From a checkpoint of a small mixture-of-experts model trained on Wikipedia.
Experts: 96 SwiGLU neurons an expert, 4 picks a token, a sigmoid router.
Training: a variant of SOAP for the experts, 645M tokens, 4923 steps.
Below are experts of layer 2 (counted from 0) of a mixture-of-experts language model. Rows are named router (the router's row for the expert) and show model dimensions 256-319. Each number is 128 + 24 x the weight over its row's rms, rounded and kept within 0 to 255. Numbers have three digits each.
Before each expert's rows: "gets" lists some tokens that make up at least twice as much of what it gets as of all text. This comes from a sample of Wikipedia text that the model never trained on. Tokens count by the router's weight.

# expert 20
gets: " ", "-", "General", "Personal", " Inc", " €"
router:100120101162129075084157119090104138165121109100152151141162113135144110128154114144119117125175177114117095165102100118123124105116106102143146145089143114102130098109111127131126139120138067

# expert 8
gets: " |", ";", "|", "°N", " —;", " late"
router:113095120163152112129129092105136144123131152124175144127147158175126105105164105120132117124141140117105117109160129122149155085125106181142157143096146093144102101113128144082110119118114143

# expert 0
gets: " the", " a", " his", " The", "'s", " an"
router:125123119167117093121124134135150100139135149141130122152132135148130120162162141189133129150156161101145112154133127098163136102087123141125110111094150117124143096104104153120097131116127082

# expert 30
gets: " was", " is", " were", " are", " had", " be"
router:086076104158096116122143115127101117151104153141105122141129127154134109162144114117168094117127159146109062142138140161125157144106136169097131148149153138091165112107132094124113115115156128

# expert 18
gets: " |", "|", "-", "==", ";", "==="
router:137107107152123123081137109130152125081125161121151126152116144118125111133110083094143131114166101109164139118161121089124172140110128143146134119091118152150146074112126121097143117110153169

# expert 14
gets: " |\n", "\n", " (", ")\n", ".\n", " \""
router:116112141142146100116135101139125107136138119084145140146116076139108134104119129154170081141140134122095119130135122191085170135110162138150105107130146089157112080105126154159140130107132150

# expert 24
gets: "1", "9", "8", "6", "5", "4"
router:182127142118108104111099101131171160128098139123127120146114110153120139128162121144133144161185132153114125137137155125130123168128133172141128159090138109151124106170116131152117117152109149

# expert 16
gets: " the", ",", ".\n\n", " (", " The", " \""
router:112095084168122150164125102154099139151142147100106152131090114114096150146174141197170129145149101180089132134115129102097134152093114173117096144090122110093119094113128123118180116116119115

# expert 7
gets: ")", " a", "\"", " as", " was", " also"
router:099090108125081133121130098134102120120128145107112109165124127110133069145154143144123104143156162117122159111169182154099185137110165123165132166117113092139144106121101164098109113065131107

# expert 5
gets: ".", " the", "–", "-", " -", " –"
router:109111168129096106117138085131150162087120115129136130132146113106146130101116135162173098109129103149077141157118160146089144099110139110162155170141156112140124103137067112124152151102153121

# expert 3
gets: " to", " and", " in", " at", " that", " on"
router:116112097110119099105067099135130127140108143076108144111087092114137121152111151151141103149152142129082121154138202098091140103134169130145094151135129099156132121158134140119100108119119106

# expert 28
gets: "2", "7", "0", "9", "5", "6"
router:134119080182139105152129120108109121125094114093107185174112114156147142132154143114122119125117163093140153112142148144137175134118096124135162152118139097130115111108110142151129096128118118

# expert 26
gets: "=", " Grand", " ", "|", " Genus", "th"
router:141131090148126121179125148109114141135145142116135138160123155117139116144129104116155138122160144144116114137146145153115127146096117135168153196139160086100153104110133133132121125122146137

# expert 9
gets: " a", "s", " A", " an", "a", "A"
router:145143145160140133128143085150085125130103118115135142184128109125136120122120106170142122084146125094098122133114147104146127143102169124173130136130150082105132101138098128099122157106100097

# expert 19
gets: ",", " of", " in", " and", " on", " for"
router:121117116174126112121121127120099137140127118124129155142148076165129119164155095171132109124136166109091097148105132144068116164152129095143104139103129113116092083132124147146140113105136112

# expert 21
gets: "\n\n", "\n", ".\n\n", ")\n\n", " |\n\n", " family"
router:113118128099152117124111119147142150094152122114108128177140118120138149138135163146125155129133101195111157116158150157146173120134150064165132163085158102151121107137138114109115131116120123

# expert 22
gets: "0", "2", "3", "1", "4", "5"
router:107082128146149054111148154099125091154145137138167120136111092127134134152133109127141106143099138104092094126137120166148172078120149139110121125135168108105129082127092142137137107093119087

# expert 23
gets: "0", "9", "1", "2", " June", " October"
router:127137105101118144141135125115112152122135099148124105120120154134117124111133114143170120122132103136112132131145120168100158128136136148153119129131149095095135101106133198151147135102120113

# expert 1
gets: "'s", " of", " for", " his", " its", " with"
router:109113096123086096145120090133101138114099138104151099132129135149150170123123122166133112094108145126096141125171172100133129134110134179161137116088131117165144116104121116101151143125129142

# expert 4
gets: " ", "–", "%", " career", " −", " +"
router:115085073129099056089145113128129116154127136125119165116147136135116113154166143142151125113166136166084131142154166163077127109103141132140146140110178084147120125161106162093092106064138091

# expert 29
gets: ".", ":", " –", ")", ".\n\n", ")."
router:127100085112090113117107120106101085155131165112159144127141090102111135142159095159150084109107133139100114145127148193161189151163101130127161090108144124128078103149130152135116155111112109